Below are experts of layer 8 (counted from 0) of a mixture-of-experts language model. Rows are named router (the router's row for the expert) and show model dimensions 0-191. Each number is 200 + 20 x the weight over its row's rms, rounded and kept within 0 to 999.
After each expert's rows: "comes before" lists some tokens at least twice as common just after its tokens as in all text. This comes from a sample of Wikipedia text that the model never trained on. Tokens count by the router's weight.

# expert 40
router,215,195,199,209,203,215,189,211,223,226,173,200,179,214,199,169,200,163,220,204,200,201,225,186,165,196,179,213,188,225,161,207,182,200,228,213,200,196,195,203,185,215,191,171,204,203,228,185,240,161,180,211,195,205,216,190,204,160,185,199,200,184,211,213,163,195,188,225,218,218,243,180,220,187,198,209,203,223,169,200,173,206,199,182,169,226,200,204,214,208,203,168,180,209,190,225,204,230,229,236,174,190,212,179,199,213,180,235,222,228,182,202,200,184,235,169,205,177,148,220,170,194,210,185,181,223,193,188,173,188,182,214,184,160,226,213,194,183,179,201,215,196,202,166,163,194,186,189,199,190,185,204,218,181,195,195,182,220,211,177,160,183,189,191,211,188,222,198,204,168,217,234,222,215,213,193,181,225,202,196,156,221,148,206,205,198,249,194,206,220,187,170
comes before: "| ", "-", "|", "- ", "The", "2"

# expert 73
router,233,214,231,178,177,245,210,171,204,201,168,217,213,214,195,178,204,198,192,170,189,185,187,209,201,200,193,249,199,212,184,192,178,206,205,211,206,192,193,179,206,215,209,171,177,184,197,213,208,195,210,201,219,252,208,198,243,169,218,186,185,228,202,194,172,208,252,222,211,206,179,195,201,179,139,230,185,227,166,232,192,173,220,220,183,196,195,179,199,182,194,208,214,191,197,179,196,175,160,206,150,178,186,201,200,213,188,188,182,181,217,172,214,187,164,171,208,202,220,239,184,225,183,224,227,166,190,195,183,189,185,201,195,210,183,209,175,211,174,214,194,227,204,181,228,212,197,178,217,202,210,191,169,215,200,210,182,221,184,223,212,214,174,215,192,178,225,217,192,192,195,170,224,178,210,191,230,180,176,217,218,190,204,197,204,178,189,213,212,221,250,182
comes before: "\n", " | ", " |", " ", "==", "; "

# expert 47
router,143,209,190,190,232,192,189,209,189,150,218,193,204,151,173,214,177,181,210,193,226,218,203,185,210,209,228,188,225,238,197,209,186,187,200,188,220,195,196,183,155,194,179,201,197,207,213,167,188,181,194,173,215,225,189,169,167,200,198,217,201,189,187,194,196,186,196,166,196,193,198,205,213,207,232,198,176,212,188,205,216,196,203,179,203,204,178,204,182,195,239,190,199,213,172,191,211,208,198,174,246,213,232,225,225,219,175,191,218,180,169,214,184,175,188,188,203,189,179,206,215,218,165,199,214,220,219,234,198,217,197,234,187,169,227,191,183,215,204,146,209,202,178,146,155,224,161,181,199,182,226,176,206,184,240,217,193,180,234,206,218,205,210,181,189,213,170,212,197,225,193,207,185,213,167,224,208,205,216,202,231,195,218,204,212,197,219,208,202,196,173,201
comes before: "1", "2", "3", "4", "5", "6"

# expert 15
router,191,205,199,218,203,207,189,227,213,206,182,208,191,195,200,189,191,220,199,196,189,206,205,225,175,203,220,208,202,212,204,206,200,193,212,168,222,192,172,184,174,197,208,185,188,175,194,219,188,206,211,208,233,205,212,211,184,190,171,211,210,204,226,212,240,193,209,222,198,195,196,207,209,172,212,203,191,244,179,182,185,189,243,205,225,198,165,247,212,225,178,191,207,221,181,200,230,223,177,219,217,186,213,194,162,185,201,233,183,208,177,199,211,178,186,194,242,163,186,198,182,188,189,166,201,177,203,230,208,192,187,188,199,201,201,241,192,179,147,171,239,229,176,205,247,209,219,224,194,210,225,208,210,195,198,236,203,234,230,199,228,211,173,193,207,190,170,223,181,202,171,152,220,220,203,189,246,181,215,229,219,213,212,163,261,209,198,208,182,191,192,207
comes before: "\n\n", " The", "\n", " He", " In", " In "

# expert 84
router,199,198,193,187,185,196,232,203,223,185,210,202,210,205,193,164,191,165,205,186,184,200,182,171,194,240,166,201,229,226,194,217,163,206,218,200,225,179,203,207,217,226,191,171,193,218,188,217,194,207,169,192,238,270,187,192,193,180,153,222,207,170,207,173,191,196,212,198,199,216,216,177,210,200,182,210,176,228,166,199,206,186,229,199,226,181,187,209,169,153,204,194,213,235,204,197,226,198,209,212,195,213,222,184,183,226,160,190,183,210,214,201,196,189,201,206,211,213,190,198,177,218,169,217,223,209,229,207,211,188,156,178,196,198,187,210,155,177,203,196,221,237,187,147,222,208,176,214,221,217,199,173,186,194,177,207,188,228,194,186,205,215,200,213,176,241,226,211,204,217,187,195,230,203,196,205,251,197,195,212,226,197,205,203,206,227,185,209,226,183,191,166
comes before: "1", "2", "0", "6", "8", "5"

# expert 75
router,201,214,251,208,181,242,215,209,187,213,183,219,234,199,216,180,189,202,205,185,175,208,195,190,174,201,183,187,205,208,176,203,167,183,199,181,202,208,195,186,209,227,200,194,202,219,199,223,185,209,182,174,241,237,204,238,205,199,166,224,207,188,225,205,164,235,240,244,183,193,173,189,207,193,190,211,198,208,188,210,205,156,173,211,212,204,213,212,184,156,153,228,229,190,181,208,212,181,170,202,181,208,232,184,188,223,186,192,170,211,215,195,207,194,175,205,189,211,219,221,184,208,206,238,212,210,189,204,187,178,207,206,222,238,193,184,182,212,188,213,192,227,177,154,185,211,201,209,210,194,224,179,193,187,173,211,173,200,195,208,208,219,188,220,180,234,236,204,198,174,199,154,243,175,195,192,249,196,176,200,202,184,219,200,231,198,189,222,229,217,205,183
comes before: "1", "2", "0", "5", "4", "3"

# expert 37
router,200,185,227,194,196,203,177,193,181,191,202,195,177,206,209,184,201,192,203,194,196,223,212,199,179,203,201,202,202,191,167,199,203,179,195,236,183,197,214,189,189,218,187,192,202,195,193,186,205,189,202,215,202,179,236,190,189,192,183,192,181,186,189,226,178,197,183,167,207,200,219,191,218,164,222,199,206,202,191,190,207,187,171,204,168,204,215,221,180,207,206,190,172,208,227,230,182,240,233,216,239,172,213,158,224,186,197,236,225,189,195,187,201,190,203,192,190,161,165,225,173,207,186,170,214,171,201,199,177,185,206,216,170,138,221,205,177,190,219,173,197,201,179,148,170,193,182,226,189,179,229,208,247,184,197,173,198,248,187,167,207,206,208,184,211,144,202,198,203,197,228,253,214,217,209,185,187,219,202,206,181,240,147,189,200,195,222,192,202,231,206,202
comes before: "| ", "|", "-", "- ", "The", "\n"

# expert 11
router,195,212,194,154,219,190,207,167,215,207,212,214,170,221,203,191,183,207,235,198,169,180,164,165,216,228,161,170,209,223,193,199,188,199,159,219,231,174,223,242,196,221,149,179,188,221,201,200,198,209,199,214,191,231,189,177,196,179,149,178,217,216,194,193,219,217,203,218,236,214,222,154,209,201,199,210,188,187,179,203,209,186,247,184,204,226,171,183,195,202,208,202,165,192,216,180,206,224,167,208,208,203,211,197,198,200,224,196,187,232,253,201,206,207,216,169,196,184,222,189,208,247,188,190,230,212,204,174,197,224,200,209,184,226,187,230,171,172,176,189,232,178,209,186,209,199,223,203,229,207,188,213,189,212,203,175,179,222,214,230,225,197,198,198,185,197,192,178,222,176,197,213,217,206,225,199,205,213,206,186,241,196,223,200,189,186,200,228,212,207,191,206
comes before: "\n\n", ".", " | ", "–", ",", " The"

# expert 83
router,195,188,228,184,198,256,228,169,211,188,187,233,222,212,174,163,177,210,224,201,171,210,205,191,212,202,185,225,215,209,187,187,161,193,200,184,208,196,202,207,222,198,219,202,205,234,205,218,176,164,212,180,234,223,229,218,204,189,202,226,194,234,219,215,173,217,232,231,205,215,202,196,210,182,184,224,192,232,188,215,179,173,213,197,195,210,217,183,221,158,174,206,221,181,209,191,200,196,175,192,192,211,222,207,189,220,171,192,184,203,218,187,222,184,205,180,194,208,202,229,200,222,189,228,179,177,192,209,202,185,180,211,216,221,187,173,198,201,203,218,196,207,179,144,204,195,180,187,222,176,234,190,162,194,194,206,185,206,192,220,202,235,177,224,175,238,244,219,194,169,195,170,224,191,172,194,212,180,165,219,203,208,206,187,220,180,179,225,217,219,238,155
comes before: "\n", "0", "1", "2", "4", "3"

# expert 8
router,195,174,192,212,212,199,190,210,241,195,220,188,198,207,172,195,245,241,203,219,179,175,226,175,211,220,174,205,172,200,233,188,186,225,177,228,227,187,202,207,200,205,201,213,211,196,194,202,193,231,195,197,154,191,160,218,162,194,214,215,220,246,174,194,265,212,189,191,217,212,187,191,184,203,181,181,208,193,204,149,215,224,219,200,212,180,148,165,206,201,166,208,205,219,191,190,189,204,202,210,184,230,217,233,207,192,221,179,165,174,181,220,198,226,194,198,189,209,198,191,196,195,190,168,164,235,232,200,200,233,210,192,211,207,199,227,191,191,198,186,225,199,183,199,207,199,214,198,203,229,205,194,222,195,212,195,209,164,189,214,250,186,201,174,184,202,182,215,228,174,171,184,198,200,218,219,222,191,185,191,208,187,214,193,205,221,169,228,199,174,176,235
comes before: ".", "–", " | ", ",", ":", "000"

# expert 51
router,202,195,208,191,205,184,243,165,193,206,224,190,205,218,198,274,203,236,183,212,183,208,181,182,185,216,220,201,200,186,204,212,177,167,200,192,177,177,193,222,199,182,179,183,219,224,205,181,212,201,167,230,213,219,209,208,200,197,199,218,243,184,192,209,214,177,188,221,236,173,147,185,208,192,183,161,235,183,195,210,170,214,225,198,215,179,191,197,207,147,204,209,226,174,225,204,198,220,203,197,187,201,199,174,229,197,191,205,192,204,180,168,200,186,195,192,190,212,206,212,214,241,207,172,199,181,197,194,194,209,194,202,187,228,149,191,167,175,189,184,222,226,201,217,157,206,167,216,230,215,185,190,191,191,181,202,214,208,185,216,195,221,197,216,227,200,194,181,185,185,169,179,232,221,195,184,234,201,227,198,232,168,187,206,192,234,219,207,228,216,168,206
comes before: "–", " | ", ".", ")", " |", ", "

# expert 2
router,210,180,207,177,199,185,186,202,230,195,215,208,185,205,178,179,247,221,205,198,181,182,189,217,204,201,150,199,216,229,212,180,184,188,179,218,198,167,203,224,216,207,171,177,199,218,207,190,209,222,189,200,177,199,201,183,183,208,190,208,224,235,170,207,256,220,176,176,228,211,188,165,235,184,199,208,223,187,198,172,199,181,252,203,217,208,146,180,189,184,155,194,206,200,246,178,212,197,211,202,190,213,241,215,207,211,215,209,168,192,200,192,219,228,207,218,201,209,192,192,191,234,183,190,179,219,201,200,181,213,189,211,180,212,193,218,156,193,187,203,241,191,182,179,196,197,214,214,254,211,183,197,216,191,199,205,188,195,192,218,238,203,163,184,157,193,205,203,205,186,170,200,195,202,257,206,200,210,191,191,213,182,231,215,182,219,184,222,211,200,176,223
comes before: ".", " | ", "–", ",", ":", " |"

# expert 81
router,227,211,206,186,177,232,216,191,209,218,211,211,197,217,177,171,212,218,214,199,179,179,189,180,189,210,201,231,209,199,183,185,174,187,210,214,199,193,211,144,199,257,215,194,204,200,197,224,177,198,171,196,206,225,202,208,222,204,165,225,224,192,209,204,172,214,252,211,189,191,192,181,203,186,178,187,190,212,170,203,206,168,208,215,183,207,224,200,203,184,162,188,238,221,195,199,224,202,180,208,199,214,200,203,195,210,192,204,184,204,209,167,215,196,205,229,234,212,200,223,158,197,197,233,190,161,194,210,178,201,159,198,212,230,164,191,197,215,202,210,188,230,179,172,179,216,199,198,227,230,200,201,170,207,195,206,153,201,192,202,182,242,183,253,209,225,221,225,186,186,185,188,230,195,168,168,229,172,190,199,212,195,172,188,201,205,189,229,227,218,240,171
comes before: "\n", " |", ",", " of", " of the", ":"

# expert 28
router,166,196,208,192,223,190,181,198,165,182,251,176,209,164,214,231,158,202,205,215,195,197,207,183,192,212,184,190,240,221,225,195,188,184,215,181,191,202,186,228,172,217,184,187,214,185,207,213,180,188,170,230,229,226,195,215,174,195,185,228,177,167,215,179,217,204,187,179,231,189,194,235,225,202,210,197,189,210,214,210,228,238,186,187,209,182,147,175,178,163,214,208,192,208,189,189,208,210,210,178,240,194,189,198,206,202,209,198,199,206,184,195,213,168,179,200,182,195,218,224,212,245,151,192,192,197,204,224,186,225,181,192,169,204,201,188,183,195,193,178,233,204,211,170,192,214,211,184,227,207,212,159,216,196,205,194,192,175,222,202,223,219,212,172,197,211,193,213,212,232,180,227,204,235,184,210,206,186,224,207,248,179,227,225,243,213,208,212,188,183,169,207
comes before: "1", "2", "3", "4", "5", "6"